{"n_layer": 12, "n_experts": 16, "normalize_top_k": false, "n_head": 2, "norm_place": "pre", "qk_norm": false, "init_std_up": 0.0174, "init_std_down": 0.00355, "lr": 0.00795, "beta2": 0.95, "schedule": "wsd", "batch_tokens": 131072, "train_tokens": 691600000, "steps": 5277}
Below are experts of layer 8 (counted from 0) of a mixture-of-experts language model. Rows are named router (the router's row for the expert), down (a neuron's output weights, with its number) and show model dimensions 0-127. Each number is 128 + 24 x the weight over its row's rms, rounded and kept within 0 to 255.
After each expert's rows: "comes before" lists some tokens at least twice as common just after its tokens as in all text. This comes from a sample of Wikipedia text that the model never trained on. Tokens count by the router's weight.

# expert 2
router [141 139 109  99 142 105  78 131 179 139 107 133 131 133 172  95 145  90 149 152 135 124  85 108 125 166 112 163 115 112 118 121 129 120 106 100 161 168  80  90 130 130 126 161 128 151 131 183 120 122 167 125 153 101 172 152 120 112 128 125 130 105 137 139  80 154 129  92 127 133 114 111 161 143 108 122 103 100 146 164 145 150 117 117 124 107 126 148 172 133 140 113 158 136 147 159 123 126 160 115 127 196 120  89 120 129 139 173 111 159 137 138  92 139 159 165 102 140  79 133 123 136 123 120 120 152 115 108]
down1 [141 139 109 141 106  84 148 164 103 163 172 134 140 137 187 123 128 186 137 130 114 105 107 149  77 157 102 131 131 111 109 145 142 116 141 147 118 121 144 133 106 136 127  98 110 114 139 116 159  92 137 129 170 119 168 129 161 143 163  87 130 133 156 158 165 138 114 121 123 161  91 105 117  98 136  73 138  84 146 150 130 100 131 106 131 111 144 119 101 134  99 128 143 142 116 147 133  89 103 166 142 135 183 146 130 154 131 142  91 162 135 111 140  99 114 150 119 161 103 116 158 125 123 119 103 159  82 152]
comes before: "|", " ", "-", " |", " |\n", "%"

# expert 8
router [139 131 112  94 149 121  64 128 158 134 103 141 135 131 167  94 156 109 148 158 120 124  90 108 134 166  94 175 113 109 114 119 111 119  99 107 155 152  92 108 128 129 130 157 118 173 123 182 116 118 154 129 144  95 197 152 134 112 117 127 128 109 135 132  95 154 134  90 135 138 119 123 166 132  92 122  91 105 144 164 154 147 113 105  98 115 132 148 178 121 120 117 142 135 142 152 129 137 142 122 135 187 119  84 118 123 142 182 117 141 128 138 105 142 156 169 105 148  86 136 119 132 120 116 116 162 116 118]
down1 [ 84 125 101 172 110 147 139 122 171 133 130 140 150 130 156 135 123 157 121 120 100 121  96 107 165 164 107 108 123 155 149 113 126 129 141 114 127 120 133 128 166 105 116 135 127 129 121 121 102 201 161 128 108 144 123 201 132 137 145 124  88 136 140  84 142  81 115 143 127  94 110 149 134 144  98 136 144 140  86 105 143 133 138 125 105 125 118 144 103 135 108 157  99 129 138  76 134 104 108 141 158 147 129 129 105  71 166 127 115  69 138 138 130 134 107 116  54 109 146 126 122 133 111 118 166 133 104 150]
comes before: " the", " a", " in", " by", " to", " and"

# expert 6
router [138 133 109  91 139 112  73 129 178 126 100 134 130 135 160  93 157  89 143 153 136 119  83 100 133 162  97 159 100 114 121 122 131 119 101 111 159 152  81  99 128 140 129 163 128 162 119 188 113 120 161 131 151  94 168 147 119 114 122 133 127 101 138 136  74 164 125  91 131 146 105 113 163 128 100 121 100  98 140 166 137 151 122 104 119 110 131 142 170 121 126 113 140 140 144 148 119 132 158 113 130 176 110  79 107 132 132 166 122 157 137 147  90 143 149 162 101 143  83 129 125 135 110 117 116 157 121 113]
down1 [109 132 148 138 131 177  87 113 109 137 102 122  63 173 116 136 143 130 152 140 139 104 115  76 140 122 111 173 113 124 118 141 137 140 133 118 135 135 118 100  88 141 124 117 159  86 125 152 133 113  94 121 126 109 114 134 127 127 119  61 102 106 127 122 124 146  83 113  90 151 165 127 128 119 119 125 114 136 104 127 116 152 159 132 124 143 141 195 116 106 113 136 118 144 147 119  81 146 168 138 153 101 163 125 118  94 136 136 158 159 152 132 104 145 155 171 139 113 165 110 153 104 140 132 185 167 135  92]
comes before: " ", ".", "–", "3", "4", " a"

# expert 11
router [147 128 111 101 132 112  86 134 170 139 104 132 139 122 170  93 136  98 152 147 132 130  90 104 141 181 103 155 112 113 116 124 128 120  96 103 160 158  86  97 129 127 130 167 131 157 130 187 114 131 160 132 143  87 173 147 118 118 121 126 127 101 135 141  78 163 124  94 132 136 114 114 159 138 106 127 104  99 143 171 149 148 112 117 112  96 132 139 173 138 134 116 150 148 143 149 131 126 163 113 133 193 121  76 113 133 137 173 117 150 134 145  92 145 153 169  98 130  84 130 123 132 131 118 130 157 114 108]
down1 [141 137 112 154 156 137 110 116 100 148 113 112 140  97 126 168  79 123 126 114 117 160 122 131  99 141 128 136 107 105  92 175 128 146 120 119 128 154 125 133 154 147 126 105 125 131 150 135 162 130 104 149  86 101  98 121 125 105 142 135 128  94 125 103 136 123 146 137  94 172 118 124  83 114 132 137 111 181  98 148 144 177 154 120 165  94 106 120 109 145 130 163 151 126 113 130 158 139 135  94  68 131 139  90 120 100 122  69 103 192 148 167 166 127 146 126  82 129 103 127 137 114 100 111 175 142 126 132]
comes before: " |", ";", "–", ".", " |\n", ")\n"

# expert 10
router [159 145  85 145 142 154 157 143 136 134 129 106 121 151 100 137  72 134 143 111 179 132  89 138 139 150  84 124 122 112 146  92 149 124 157  94 162 131 128 152 121 162 115 123 119 138 133 154 119 133 112 111 144 141 165 131 129 118 144 113 103 121 129 143 117  61 143 139 141  96 134 154 105 138 158 116 119 117 112 117 143 127 117 123 116  95  61 159  90 126 120  74 126 102 164 146 121 117  78 112 162 102 127 135 141 149 182 134 120 108  96 176 133 153 115  81  85 130 138 154 107 107 158 138 138 106 109 120]
down1 [128 136 133 122 142 179 113 134 161 102 104 134 133 115 112 139 111 100 152 109 123 165 162 105 117 163 115 122 143 168 124 119 136 135 159 143 119 127 121 157 144 126 152  95 147 135 124 175  89 108 129 169 138 118 155 101 133 123 145 138 120 105 110 130 115 123 110 154 135 158 106 136 134 140 148  98 104  94 141 152  77 187  79 100 144 113 109 131 149 139  79 177 161 137 121 136 113 101 160 121  80 155  83 141 135 140 133 117 151 153 110 124 101 153 187 159 106 120 159 185 150 112 107 118 109 144 116 140]
comes before: ":", " ", "\n", "-", " (", ")\n"